From a checkpoint of a small mixture-of-experts model trained on Wikipedia.
Size: 13 layers, width 256, vocabulary 16384, 33.6M parameters.
Experts: 2 picks a token, a softmax router.
Training: a variant of Adam for the experts, 1519M tokens, 11590 steps.
Below are experts of layer 5 (counted from 0) of a mixture-of-experts language model. Rows are named router (the router's row for the expert), down (a neuron's output weights, with its number) and show model dimensions 0-255. Each number is 128 + 24 x the weight over its row's rms, rounded and kept within 0 to 255. Numbers have three digits each.
Before each expert's rows: "comes before" lists some tokens at least twice as common just after its tokens as in all text. This comes from a sample of Wikipedia text that the model never trained on. Tokens count by the router's weight.

# expert 4
comes before: "\n", " ", " 0", " 1", " 2", " 4"
router:083122147139129148124147145122137132100058097132124102145180150180145102136152126141090120148122117126121171105139129094114109120141113104190153074138127131145156143168114122129092117159107136140146097116157084103158118148150099150132118119114134141115133123142181143135122111124128116112075149146101115117140153127190142132108113136135175152125166149122138111132137094156084066103145106095134132136168142109089136130109149144163141114114155132127095121104146137127098130137102152121115154139117062124163142146115117134150115125088149126158084148147087172137112121111122106119142179156100155122092091126134147135104139147149169121097128140136134127100111172105159124178140118117136143111119159096148093113140171162081134140162125141102154112172121147100094097138129115
down3:169118136117122141097131080102134083186128126155146103109122138149103134144119129139127137139113145133098146155094146148092177138091129162090153142149132117102140159138167127085147180113144192100155103140144143155102099112154128107193159143092120128126133122084097146134138109096096133127129103134142103071159113102143122131092142153134111087125120112084120106141130125111133117121116106130143148105104152152175161131117115107118082144135166131115139144129128106107169174113103149106118133117156144127150159134111165124115177106132142144107116121111108150138096151121143164134125088149147165121132160106142102168094110140126169136124070113121159169094092115162129133145140111082132134129097139099147117134118125149156155116106102185123117091102148130150109081134111160
down4:154131143124166143144118121147163118129128132130161179121125120106123147110155168139089102135116115140115131098127145089157162131111147148086127113145173166138142137110123097155152137147136171130103068135106130149130145122135119135122161199146149164135136044117100158151139134142093114171094140096121193097151105047144113134140112120156175112108110126117074114117091108163152123120078144116124129128157115056115115100101126151132123140104145116148143158096156113098121148140120124152150090116140105125156128158142133124114144138150095098171101126169143124140104115121104115119139154142135118110127124123122131158172101096132098104164098148140132124139122119121116149113118137137079131095126152120157116162152095136168142109133130112112128141164112134103165143081109113
down5:127119147132135161131112141161126162122152117117122123115152145140121131142139136150150126133117113136106133173203131137163083145090111110088130108125150164116118168151145135104148182122140089103117123150122134128141158134121128138133165111158145172116117137153129115065100115143150145142150165117086132089127161118136110100126103113130100097077128119141134117149130104110134079110140150123109131141080131112161110127128096132149165109125112116124096144154108156145136169096115080123121118091110135142111116100109126128121119096177116152117155142081148095143170151106132101142088147105160160104087147086149136136123135097147125131141116106138086152121147150078127128130158169132108096160135150125125129150153110109016157128130170119134139069107130135151116158142154123
down6:137155145101115116148128127120138110126102128130140133122124154131138123103177127145159115110122185158155136131150132142159127120132151177074129121114115170117108136086100146125170097119109155099137131167142142105187194085155124106154110107127104116116128120138113133142102166112153133127164125107111169155112095153159129125129124148098084090136165098161155147119089126117150089101140157134116116126124093108103215117118142185132163090125154106112159101140087140122128079124162115109137110130108120123109129110115172142121116146083139140135133103152145136113167108136114158101082128149151114111129123094137137106114146125157111130136103120108119151167121175113125099128102102094160131108115110097142146140132121079080139137150127144187158162116148129095080150119132140
down7:125106109155093134129141116129134158100079110144169093150115143095123117141156097093103078160115139124131140160113102132110106180068131124140142149097087178114163091169129117134119108167100169159114138161174148105072140132145149131148164132125130148138156140111140155120114151141124153117148127105116163107145133170162130124112116118116115091181134132107160164171083136164139127157125168155145151139145169124124158111099122087120085129102144148133080105099100127110105092102128122157108174123152144141148119158116124144140120130102090150173086122132133100131108130096130109130088142124070114130138136107139123086134138114130095150093112146100146102121130133118108137181145118133150165079104131123122139114128125136153126111075115149136119159169168122111112122139152134
down8:101136162129141131085158172127124127129128158092200080139125150098155151153141093107147125131114101132169127137119130080133168147092096116147104152148108083115071127129148093128100143114122157101110165103129125155085128149124146132118183147141117132132128143114123144125107130150102119143112164153207107151126137130081174087152145169161123123110136136153114150152160140126106107090110126111104121087112094148162135141124112090120152114121146151108169113134123121173167144125122133167126145122123115113133108130141112119079155078132115140134120092120114112120139103150132108188107136172120133136140137156130168124114080109093158159145158093116116114163114109073139068145145148128144152133087147118143131105141116096137132168093135132145111105109123138132141130127106111
down9:093095124163118097115109128148124139085130110123150077149155132136134145059097141172125137136136089106129139129096114158129156113130146155129114134135153153161181139100100144143153157147121138084140084120088155158112125130151114075083142109111122134104156152116122164146124126118117140096131121108127151120148132126118165135126154166146144097116100152089175107132109157116135158126116138069110161088115167166111161099113146064124167161131132108130122085103123149126170148105121105111107160115125140119138141172156136133118136124140119129086167121133151161107105151165124127121117136113152154136127143161106167120159068101124135122108121140124119109124132107112164157162150077129113124108129158119152136110094149112205144155146121121140121105120123062131112102134124098
down10:118119141118106099120139122147096102142120126158117126125090170157143160170139123137130146141150099112131118140107167105123112090129121153133157092110111135121111099130135139149091156154127172122146143135124143163116150130139093085124127178150112098128117147145171123110098104135123166112115178132105130119081114111120158165140129116142149092120132155122138114148126095183124150138147146081150135103113083132156105142122160077138105109104155097145133088083121134117159139087135143128121097155157144157136140164141137125085119095090094084137183075134079178146158136118142109121086114149163118142125120128170135136115112123134140143136177127120135146134118148102117092118138111129093177132079110128102145167131155147185140126095125142110126091154115077109095095158097134
down11:104147094155139141128102091176121131131082116128099090129101185106130126154082142184105111124112135146122113123100126149134139117135135141153128133142102145133106148103129120091128128126126183153144158111187138180132119121086136132131117133140116149176108107141124126103157159129123092118137113118154092139086140141111154130143154125084107059159146123090112122154133102133115143127095118118113169106089075147152128140177166136153120104123099074160172140119141156138139123137117130112131139137134126122151097125116098141079114130122124150113146143135156138152131156120141109111100154131139103137141159142118138094139117144122110121166108069148122120164091133149171115153065073107154095129109101138165130115199127148136154127156157087128121109121122120073152151120115133
down12:125098079131154165122111144129110106100129111138138110084121168125118130154153120147099144127129119188131154142148105111116102116116136130117154127119156179111130121153104104093143112116120117078124187120168132084140130138119096098112182105117131167103112170173148142075144151172129190090100136083087114128143133126122160084126125136101111096100099135142080119121048125125135121125163159100101137107139127154127136118154151122172102128147117128127105127104078090130105125120152107126113115097104107092160122112115140138150127098137118129172131130121116137145076125125122133149127118123133131142143152104190136135135144168122103125162152129143160154142086100151130118136142177139124159131122093147133121126142137095141125155110133125118163100072152112165162156116148142
down13:158166120100121157121091123110120120107120142124155133106092127114133132125098160121157157094135121148126131152131104116164136128102120138140086151137126144142146120097152185090126132060093110166091135150145155144139152114106117193139115140121105163097103115160159109164111079111153100112095130089142164072200121135095082133087170105099114117150145089119127117124140133110131103079138130128129116129111123139141155110120176134129143134108122124101089145128156143154133110122165169130109124183164122167106117081137132173087156174138095120117139137146166130130177109122146106093086118108128127179157123129117137129149111089142143117138146114161140137104114149164109127118125160155112153097146155130097108153107100142124126115132132151150083136134147139121129109139093114
down14:101115100140149080141134137182145096139125130085144132137130176107143126158125154165134160142102121155150140122148130140138133120119114117131086143123159108129142169163108127106182143154115082131106126105143118113133130113152162138115112132111128136079084108104143106142092129137113114107143105124158077137165112118090169120110140119109110128152168116107114143085129131146110107090146143107119156131125093192182130104119131146111117098128148151095141064109130108133102192179181148109150116108107112098128141119104119117077111122143110132108120124127110128120171164117130116154119168157137161126142135166126131145088123148078141149123114153120116116093159120135103140100128116115155100142128141110155146128142075118199137119078126119165155095115108176158145141147127101
down15:135140176095154203122155094124142143143157145121123130188141160083148143142121159139107133129141100134085130118109159102138110154113147160087126127122132146154113100095141174131106174131132133126141153143121110155097101107106145123146164105154154115127133118121108166080154137133154158108149140142100116102102133103135141085100083137141131107112082119164162115111084176128136096152118136100135098154131130093117174113102156137139121099144119098111151151109127114107099150144154126130120099104129074142095140107127141090168122131155102108151147093153138135109097143120133171134184122145118106124126114119078123153130132108127100165109128123116123123124173128121127114128134144107096118131096134120155112161083123124204116162093122145122129177162140117132053143137124129
down16:128136154128134142146132142133129148113107123123122163108157108140112097113167138113133141102132128101126101102189120164072114115107142130134090112156141095127121133132135096127198110099145123126097130135127128126157130143125126164139109094155202156154145076111130119148141102116138128124137119137129141090149113096129146117103111141151099167146183116105123155087164164095137097154149144106155152111114085098143113140129131129119188121118085090128125136130104092094108120093137120124100126125163159126104110112094102103121137082089101114112174135107174145143179132167157078143117121170135099145123174132118116160134125081126114146138072139154172131109149137158122158106130139164145120125099086104110159157153081147107143121115154161115128095125135152111145135108117141
down17:113135121126127150118135114186119122090124118145110105088096119124143125197143096101128121108098074131083091115138123123149144135086103118130157122138140104122128115135130096091125140144176121116115142114113164138135133125074096130133082145172125109126118126122118085123159135103144098144134089186129084155112142113150121124089139150166123152104059140124153120141122152157148134120136133142111093103122151140110148098161107104144141162113196141098102136128108146120096145119145131115128142107137135163114098144081113107130161134119136152068122140128099136133108121145135181099116146106114121117097144133089121165120147137164084093141123161132108169125169119139107120085155134136159107184166103170101155144114150165174144089102132124139154162117117161146145132119119124
down18:115095129174172130111119116123112092056104089121172097105118158108132139126172109187127148160103135128107132115107113145098109107122110140149126137096096111167152099141122112109102145131105147113152119155124153145139139101181128141101106114101115069141153095130142123134128122131102095096141146063105096158132131142143163159132145135146092089136136112127131115136109120130097151110148137128082131124129158157089132099147168113121102164130154110182125119079100131156161100109129150129136164119147139121141121160103153117108164129133145144126125146116098087133116133145101138126140096063137139139132118120136103123138123119117130124147198163149125167155136103147155141125149121121124175117128151122172103135145135062125148109115181116151143067154151134100099127160115120
down19:146136100099125136149103119113141107122149132090136098146081151111150135102141144106134115139133118117101152168118149147142169104159134099139139085128096122140090157123165160093156163069121093150082109130114158133164129122115135096123140107155204115158110112120109114137142144127114164170125093114151153120131115071122107099106105095138102117140115099132138063128096142134102143147156134078122128125101132147117177139094163163154098150125152128150125099137149119116114163155121141181127125096089150081136162154142159116125151117121138120116146083161136158091140098101123147068097153160127098119118100115103166126129072106142123117135115125166149112098138125153102155150151142166149162100128132136126158116126150136141141138160124099124138145106128121153173115117135093

# expert 12
comes before: " the", " a", " which", " his", " an", " but"
router:096115184092135149158109179114093114137100105138120108143172128162129099075116156149120141134099121105148130088111118125101116144092135132156145081123119129151141168155096101147121131142129119108129087137143107106174137150154090133166136134137128151122115125106152138105123116110144143105112088123114152106173145115165127130156136120118184115122116137148151128110147092144119094096120141144158171121128179111096132122098182125157155128137116160129097115128172118146116162138107138133101118194148088159121150090154129088146116114127152088131098129137161130131141107131113130114165138129086176150088129111160143158108103122124158147145153112126145131162128172134185131139168104106149134096110158123117124116148165131104158153138117131145184119108159177138134112121133066
down0:124154114134096162130121079112140103144149097140112111092140120147124135135130129140140126130144100122101112120133128139125155108121151085097102072104174146139134105083104139128153116143147154129174131105122121162078129125098116145121118105091084128146114101162150082184111147123113087116101113103128123143181125135157111153097141138169128170140138110164144158112150142108145113155129137126148105152138105118116191149107106143121141130072090105151149121093137118085135134101120135115155146141105129128140112078111139119136167142136120174139103135172115133088134151132142103118072166176160120078132107107065149097120140118180123141109160128145167145126125168133133122123115116151130105203129103135147136162132116141142116116115144173100149121145124078108135126100158134
down1:136114110127156121106143146128147110135133111118110148162112150147121174153135120101157108165140160130099130115146123128133128148130130148099144137141126110165150120143149106139151097118094113181150151185146155177126168117079140124086091088112129097076153147132099114121149108131155133085145093088134100149159127083078124146146110160122140125150102117103153116155119114086079158148113131133105097135132183106184119126123173133116123138098125128137135123139074127107124119142163096111119132113142077147153163126082075120142091122121107129170133191174088125104122080116141133120119128133142076147113132130107147148128131117171074116137106115132153128151111107151154106135167126098103169173120120112125118151108128125142121117103136134133132120070141110114113141091116132
down2:111174139103126113125186118127116127151121153124124105091123119082086150140164096093156115114135079137163119105085153140102112149105203123120163125101078164111112085156142129122089128114156135126119151121113164123133109141125131125121174147134142087152130140133164151134133126118098144141081147106110124152081123132116171103128130118123147158124096156109116105125135116107142133146168160143126142130143124106105160145162139117190083128091158135148102113069124129116192109150119127125110139129141126142121119120107154082130120113104114123126093156158108162155131150126117147116092085117115112139113107117115095154177101169085123128083125117156156093087121120154165102123111142121149115162146142144112144143137175158186123155131146137160095130093106133101129140131133113
down3:149110146075167160130093104132171131134153101095079134116137146111149116111131173105162133167087076136147129160138168107104164111114144119126162119121117128114142134086171093081132142136162055118109141150132136153145127132107133141120186102114163189127081117122112069122158130114129152093133104119126097111118102138119162119152138147096133104137103052124160143109153132125146144125149139121126123143132122139100139098165124094111106176088125137108143105133139110143113129075133107121146138165136143127099124125128157133109135146164099142114154114114104164164075139133141131140083120124160129118129105136084129133164117141128106135114145112128154182110113130110114147150150136156138143142153155117138129109147125159163116127165075118140161119090125125087172129117144131
down4:119154135078106150131161116136109113130173118131131115127137088103122079089130152163106130118156112097157165130120153136102130131145113148137156086148093126127141138099138137132141140103101146133139129154155185107114073119125158131080141160102128113118130123092136121140121151087124107123117085104142142134173097110142148103167128086152119093161150110094090138153111160137122142116136156147147163149128152166155193135110116094126067178098159105162155136145108189131119092128087152129124140119118120144125101133114128129137139116186132163153115091083158166154099122104106136122162139108138137064125132144131148093139120119098072079086141114112128170148147123151155110130138114114125119125125142152107142157120136138170153131130137093146117099130133165129126095139122151
down5:141158141164163114140131123133094125103128124138114139113139114127124134152074128107151104149113101137126119094123158104101176194109154146104100121154126142102154121092112115071163142144137087106091132158149068147125113154091145078149134120176116165131085088181149136178128127112131159116146106109157100127137148173121130128136092116143100112160123154122131105128129119101098097139121180154126123172110110136122108154153125116131134109140107117138130116148124145093151133101142120157106119151124164173171149140155127144110145137169173131134113144156136172102179165134116148113083150087117120145135125136113108109150109145128132086110094132154123120112094152134090172134168109144158127110101126137120113097138151135144118106156103123056091097131142119084112139138120122
down6:161112141134093129095172117143150113132130131122130130127138160131171130141105150165084108173142055154156127118099084181133108160111134156109071170171114115169136145147112134154165135091169109145117116149110162161116094158134144158145108137124169158113139135166133064113089108135138121115145111090110098160105167138124124159148121133127108111154149122127147112121136144133146138113138126108159140141102140082107104099102131146111121148133127129092158053136160109083146079100169150112144145123066152126091151110091129131138158103137140108106119106145130099132100139118140125136110100133114158117128138103143144138127108144116093111129129122158101124122154142099123140157119084143106140128145178122112158118082160117138127154141124105123135166079121116140108160130163109
down7:127119133158158099138143102086123148127104136128109105121152077156122150109102193171133115114162135123138098114066145129111110138148152111112104149127187117158144118112137120087119122111132154101143118097129146092127105098137168106128109137133119099150142104121084129129129162146117097138152136088105140130112138151121122133103122162115148135149108088138121111105130147130105134143103139141163106140136129143139127086135105157138141125162218152144130164132117145091157125113122160170106136074099072154080147135131118111157136105109075137113140150106138137093115149201125108138155147078089129142125135141121112124124145089142125094129164155140146121118174110131089157111123106122146153082087142148156109095127122136155139173139089128071111165151137131113135149132142127
down8:106091103089136147108168098161131125114121140121068156102143119143141098129098129118135140142122175099160145083153082148116119156149121134121148160093132122137108100138153129155122117109146132097102139107086170116156144118126066116104112153132114122130142108137153128119110151108108165142151161132148102093125117154091112107151129174142130140133128164112115159110111120124148142129146208086144152124100119131131133138139115134121106141143085130151147152125161133163118154150155108148113138133095110122141140142163069095139110086146151142150095125154144109116140137095167140131150151135138132179185145152107119102108159137100077090110135148090112078132148146103129102134097150119146117104115073114144161135115103204150169113125142097141113153100153125116122088116108136
down9:148133117113118095135150097106112132130152098132163157126164163103134141150124126133140118114141201110166165113146144140166154106124119099161161124101123139108157106115159155126141106111129121155149103125120127145106114102129111121133120114108090117172120114093127154143140140117099134148119132167124164162144124157149130142174106177136115104147069149128160135145114164100129143131167100176087132096149100098116120133144139158118114091126124146128131131118142140113081157149166094115140165152126088094165108156134127109104140109111159129115140149134116082134119183140098109099101194107142087103122133076080136132098127127109109147113113147103142080122131132144159127094146136094117101108089159109119144150080112110119138163129086165161161104126104124145150143133193144
down10:114132095136139098182085143088057136114136132124169145144135096090077118162102122119118112107141185125126122117184141137151130151170108113137128179098153103143112124145120123147136108143128121141123125107130073120077149151085144116154108113135136131153117149112113088134131157137093177151106164115139154090140115106127116114131109103132178128122124154130103143155105113142195096093107171113133139115136136129148097151120119131093174068135116140113140150131152154135138152130139161125128125138141130160112138114191100151136142150133087129128119117091155116115159125120139091116135110074130161134124166134160110080106114148080123115141121072161145192137124135168139156110093105119106119130118121131141149142136113126089106139118116087132106139156119121141137152156142135
down11:131118122119085131129132113134101125156100165138145163101122138144102145133111157151110153165155087151120138143085098112163153123128085149142122183119143150113133125080192133134137132100114139121078098128138126160160117120138146170099136083159097105113157134089096147104160115096162053105166139075177109135139127130091144120136143156098098119142146119132121108147101155144126139087133156122135109133127111135109137113134103120099114152087125106134135135139136156139076108125111131106092136155138083153153135142156104091136127147158120134108134145129113104133079101102153138133109157152152119144117114158144147101120131126153138099137153111171131117109092119112140155109129085103120158127143149136133149128113118124226134154155144143118103181089078132145101119114118149
down12:142112096118121104141114166125189158094140132182126115089138139136159125118147119102110115110140115141097127095094110118117094088146150125130109160153121161146144133168114122157072098066124136144142155115124098178142107072155110149147128137134156118132139166117112134144139101141137160142144156105138135168126163113150112138153086075141120111170146087132118127100155144126110157188123136088116132066133130155165128104135170145181167121107166107107141147097132149091141121149138115149145126128135121149141108103098127141144145115128119128109147131144111137091122150100129088104144064101137123147123149116105126132119155126128115131098111160117089099100148102132135146119180117102128112152099160128142107117078129130102135079125107139177143167106098123163124147166101113
down13:143120156164114113126084100098149139101135102092158139091146098116182137127145150142131112135123071124162123125126140108136145120125129109104082081110161127112137125120128119096122138116098148128135150168119125136100104096120132129099124161156098104132054126129137151151104118150144124176167131132127120137171119132150129047126133116160075110184117120151103100100152141114092141107083125116061087101153159103227119127124132107142126132122137113140137136139096131145159128133148125117173124095152117133099129140121163160113121120107123156140134129127125137115129120180131112136110163140116126128180153107129154105122095107106140134153120139133117103090137142139133116133150168135100144130132158128169143142133143090102122118101142131150164098193093145131150171104130121
down14:133077120158138158104095150136121152159116132111125151158157151105134115098095152157133138141115134108108127157128158149105112164124121083112104127149105102148120151116123133132122114112138102156117118131140118080157155102087141118144125119140106108165119100109119084133166026140165127157076158073188132157139100126122150136165142116132102135166111147123133123132133140107102097101098147140118102147103171064141147115102128140145088117043113138172111097140166147137120127159121126140137140143115134124118111109102103104155134147146129159102179152137122156120145088142129136163103094106144151141172120111123129125085124124148109112156115170135132111089118119163118151150159139127118123143140140125121125093090126093158136138140134134129155104089112157176119128121106158
down15:111096121121173110127112143116104152146156169137115111135095158087088108112092070100114154217136137119114122157137164120120081127164138084122100116110134111149112107153150183121101128148140077141175119120129115107103127127132139143119123125150145165113168125105137120120125124074157134114166141116180126090116122161106145117109100123164094160102137128137173114153092145171145160142123119173129118113122176105133109140149114139129087165133086104100127103126105153135136108195191165124137096125155117083112136156121104097182123137100143157113148114113112089141123139142124142134123127134165119123149164088098096120101142138162110118090137159119111141143139165118118120115156118114118105116116116113126117142146133140099121110139116109160168142151108099142131109128134126
down16:081135130123157128115172176172089120187128128119105114116092129085153147150102133082118107133105165127132109110120111144092090128131110144146185120116153149129155143096149123161104145122125128112130116120187125158147129108105103103145104123112118141085113117125104125162164137136124091101146166161161130089111120150203144131099179141076113127116144195119151110128123141158130167135130125110119132135151130113108174149107135141110137118115128122109137155121118131094170124145117158097192119137159145168136145125112122120103130130132121159152160102112160149136069164107116179109107119119144166135121142101123106102140137098114140095111105070100141114095112125116104141090127109113108129118102115133114121118118092150151163127110123155096144125112171127105131152122183140

# expert 7
comes before: "-", "|", "\n", "The", "In", "=="
router:119111145154142150111151148113141115127085104104111102124135123132142046114120166124140149131131114121132101097130151103109081164179144134136101109087105148117142146159106106150078093120146126124137113125136123087109102121164131174145166117092094149076105071152150154108125143105117125106104120089104153078120153106157127139147135176146158180163120142115167146123137100133112087097112154095129105134121147137085160097114155158139161123137119130109133143179132153147100141117136125098074155144137119128105127117151081134144133151156133155097129136126144121099132147136085125123149144134098160141106128156113157154110188111132156123113152154096149113127104135120155087147137094124176159121081175135108117103164143129117136159142138093130134118162152125102138113128099146
down0:153132099111120155117129110118128124132142107120179169072143135149093140139112152119090104150169142143125112111128151139126154148148149123107151118155159124164085131091179145141126122148110154128126180100119117090142106104071126146118131124075111163087131128190127127147126113128186117139087112158172087132131125128092127111135148075168079124134130089152121125140130113156148135138131101157117122134140149131145138164159142088188121155105120128119124157122146144131099163169131144125128126162151084117118118111089134097112141157131117144115135157114120105157114140071129080126086140109153160124169135127131138129136114103112144136142133084131099091126108129148058112123090146101070157139121139154121142094133086129153129103110131153157144130104159126175129127138119120
down1:121181118093166110132112092107099109168133153161128094132160124124114154132122113131118126125169138095107161123111163097161105164102122121124136144152047142111117136120130157128141139094138140080130081169100128145087138133136135165148152147100118101163152149103141159105137097112130151084137079119155103092089094124087141126148137148139105148127119100136114147164136094127106131109110126136111146086112160117131113134153118118161092148133199108127139112127132115102101113142126130136133147132109158117097163129122105132076126117132184132150148133101104144169124070150159127137107150148139135127117174106134150185115111139124116127104115087114154128140131133144145111088139133095142145086140122144171106163141117107174096134122153129163137077089146152148134153122109167
down2:155074110123135119102148113157141108132136136116125151107115148145127120116098139120126126129118135108122156111140093131103180158133109144139087076103153141137106159172111104126145126152128155114148188141130116133091143131108097170117101129148160103150107161113157172163107142148126175202125140121135130144141117129135116142090133139135167085136117148127144108123108093119102119114152116184103133142140130089121087147113141099127152129169168118118148115135127096086114112104138182107133137064143164126154149084084136108149137132189150147149108091126097146137154114110139108131117103154121120145154154146122092134132140107147102119172118082099136127128115169120077110096124121138101108132127109061155137153125176151113111107131131119176150134090124104142089099113125113
down3:105147115132151120104103151136099119150142162108127160120099166105153150104140080142103124126144153114095143166098079138129216112096112122110138156183175131136134135142136087149144186120116173107110168095119130107148138138131101135097123157130119088132143139128146133163105148129117153133120139148171136146133152074147162114139132132135126104074132142159125166143133157145130172163113106122092130100144147080136083108106108145120114118156128135113141106123157102132088086143137145161153113123176090146146143135150152116156142130100168136149119106110131140110126181111143138106138080131151089113118112068103120131113100143150103157128110145146121110139108075101161131178146150083110106140130138104139143171111133149111148107116138129144125095133117136128099125139129076
down4:103131085109134095161145129098149133161134148107160171135090138122121123154138147122140113127121151147129114182135138109106149132118135116139119158104149112096093113134108162131167092125127082116114071149115099073166123154086110123184140130127147137159150098146153121130151136164114079154102090126145112119119147116133147091107113160132119110110140129133112116140128151134128149139103116131099151125127117125125099135142056149102170095143106110171110120121131168095134139127119106112144150108145130147119108127174171135103149154132155144129109113112132145198106138141115154121135085136109122119111151059124116097162163153091133170117180122113117105140125119193116134121091134137093137154163106144116131124144092150121154086148115182077102158124159129143117100124129091
down5:117132136124137140147117134118115136117092180116100144109115105158165136105178104140120097087138058142129089155164113138134113081174132149153116114103144115118084131121104149127056133111169132167155135139114117140103104105161125153120093160149124137093116158114138126124123142135142109137120170141127201108114142120098132149102134153128144133131094134120093121143137106151150135125146151122080092116132141128100166078123154135147159139108124085113129135125142127070098125132120134124116180137112162087119111122107143165146150142107101137152127153122128094094125149134115119154153156138204139152101120113130108123136140144126122103126147121125124156115136168140087140113167169140120120091121123110132115110111132123239161151129122146118086138104100119104134113136160116
down6:128141133130143109164114093144098089109119136163150161123150082120152166147127132125139087112179130107114157138131094122128119149124110117131132136134107127148113121106142163115111112126143160133130135112147116160111166154118091145148120142076094124144134106117131148122148158145139103076138137101123126143100130119101126152145135133137114139094150075131091108136110103139128136116108109087093115104138137154136074150095134176123128112115162158116070111109103142094147149103152135142147122150164109147122128165175133131126196094138134115119124165111135133167111121138180129100159169140135146148118146119123118097109116104151102137158113173117144116076121136179136164118122089095095108138127155131133149137114100144228116144160131180106142116073128128109132110127156068
down7:142121140132099151138118141108113124139139119114131146155104131096152158122111086126149073124131140146147114157086058107144128136124132105140167123119104100151134140098113127140160148148144107115132138130143117116157142153125091126096138122157098147097146102114126144159172159134129132146145113118166091157123134143097115093130101146125153141131102162157118124145097108090129147098119140143121142120151141083093147160062090158092116114128140155156154131093118068169143158138158075108161124121086138160121125142151157130122064119099120108107129096143136098134119133157175121108123154095123113148109105165071121126163158113126186177124136147111122103156084101159109143112143119160157125145167153108135122088094157143155152097124160099107150138100120132093164150114128122
down8:100117108158156144145090104135117129141121182138126116110110099109138108121125136210080110105103147146107142160115138128113140106147083088154104127179126133151118171107091146147141085130097091153135136164108094129145157143103112126105100102149141111137099128126128128180169117139150102096127135130146120130093132123171138091163122106135105168137110163085112172113109117096123104122086175167111076135095112099175121171133114149112169147128084122121150116157113140143103146144084119124142138128091115121072096138122112137138111081122133138108119172117086105104139131145118132152095145137158128142139104145132128119120147138113106135151160137138134102136183117138124115183101137141143141126150109107163140130120138133118139146162174105099141129115133073161145132128141176
down9:126085128094160114086084112117150117044156120107087093129111149170158112105148116138161129141144166117114167145104134149128144127088127123118139121077143085161119109121122161076129149090101105131122112130135140139111153138141176137064126136095139087154134126107083160103141137112104119164164135096144154146121091143133102105144144132133103116168143085096077132147115143126090122187138146123121124188095140098148128126168079113131146145133211144144108137121105138101101133151126121155129135137155109131155111134093155100120114112146148107141146114147136139124088129123107126138165129131129125134127142114114112144147148090126111142156135128144089130126138121175118124136164101094124124135158118151132140116129143105087110154197155110116144117140158161144121132136159139
down10:180135108152155124126138145135117154140130110124145121140133101150138089117122158151150082096169102132087129094108101162139124111138104154093149150104161140125159130078152124157133121119178150090140101145099108170140130146152087130095108123099110155136118139132160097125120145089119116083173147123106089140108102097106131151174109127147105124115110105133084128088129145114171152150144102123126143131100138092126118142128135116145152138133169071133141145123118099131148125162137093118142112145132138136133108153137173149143080119146097144093175098139128103150120094178141129183087148147141143135118139149126117116101133113169132157136119121120094118139128157080077111081134153118137135125145107129156152142145105135227154133159124094141108121168129144111110099118096137
down11:107096140146154121103142138119094126147115141076089083097132181131099128167151123120150108134113172149098100143141159120119118116109123120119141099121075128112132096138145079107168107160113125142062141121161117121131169122140160126163137126116123171164136127149141139145142150182122156130121158185111143136105128148052116124148125117147132130166092125099130140098145130121081136114156123156108130104118113111153106134110133121099121138092165153096108128110121111131130143154094155155142145123151151132125073136110137160119159163112135063127156144159105115116119127116141144131173116130174176156137163106109099157147161143157158114094123107138138128110147120086146125138132130145154126101112126139085082130112152138179111103127091126086139121076122114110098134131141169
down12:104151114142116116098104168153114096119176120127065102132082124104148180116122119118119162142131123155132081094138126123067085082140127110111102093147093150112104152152097118129096111114120130139160161114111138157117139132154128084085138152101113131142118126170139111157181114148158117142138167139167120131149150141129143115112135093113110131123143139119130139110095112100163172159185160153129104137128154081169110169171142155130118085109116125084108134108125161091180134117119113141140128155132172160149151091120114130146118139137134149127150118115131161129092118123138133129149130130142187175119146126128106129088159122113115144106128117139148118123126115102103141142119117116104136140138142123055127131115120103182124094114138170059120118122124133109111143148141172
down13:135125122119105118117072107133148106134081136084128118131105092152108097152096111140110180120109090156137131104125129123088112092095129149136125124114134152139151134124140116114149097128100113154147106150089076161150123127107135152163158140090169136125119127126165120143093136146123147135135120149125132104148148163152166110098132108128157162114117109130117062136110117149126147144156102147157136126123123104153113082105164106134141134099116165123104112141128095135134154158189143153125190124140130093133136163101116127110178159137120108128105135141117133150094173099138096130154153159086145135109165129100096101136133121135143122117143117129106105121127141151084145124096143152174129087142130141088075135128138142222148129145123132165150100050129129137116135167124143
down14:140186138120092147123145073113139104137130149117148114116148116142114151123101137145149160136166139139112125133133094105114123078195125104107099074130116122126148091123146175168132109113147095126128142146157166097093088114127133093089149143141141123110156152118158163089156103096127167131143082122116126125164128119153159151101069143126143115113107137113103089153182125107133120141124118150130122102130136158131104150123181095208141124142115133138159151144100161107088108097103159102130113099130147125119113094150138112141110067163129144157143140128102148141076124135103087073148160128131134140141158132092127139154113120151134134113113147132154110134140133127138128142131134154157138100130133124147097174112159130111132102180083155109115147122111103111109141146081127
down15:164124144122138171136102120123118107124101183142144157122129110152081121120095149135142165080171152133156097118180090113105081138136116097139155163128122143169115136130113161133135103159098129111092110073123100144108113109123154097142165133134130136127103091101140120145123104147152105138125101156094112123140123133169131140110127118155117153098112094124112095110144126109181108121113104106137134125161106154088121123108183109127157137125083151120119113176113135146156091139147147120117090121155148141097120140145138108147100133152114111131172070137143131169102156113146134155135115135154137120126172144103122104138144093151166095086127146111159186079107150134134141081140140174148122134135131141096119113167065146163121163145113108104141138084148121097138125158147121
down16:111141157172111156109101114128077093147159157134141132117122112142105161098166167114117176125134146119139147113145117123136146117157145098111124074135140132144106138077132137122133111153150124136174122111129173119109104094126128106136121099161149139121111109129103146148091137138151076083105132161144154131140148098103159149140142114131112121115112087176135114153109102101096150121131166136132163112094128106107119117151110114099095106140146130124143138136104186160105116181112148164156142104147184084160102103136099141127149153148140184130130072151130125131111076116126086118113162134144098144124146125117142071153098129168156119120146153143120112138130135117165153137121105120092145107136119164108108117152152117180110137087116131109090068124164106174121123151120110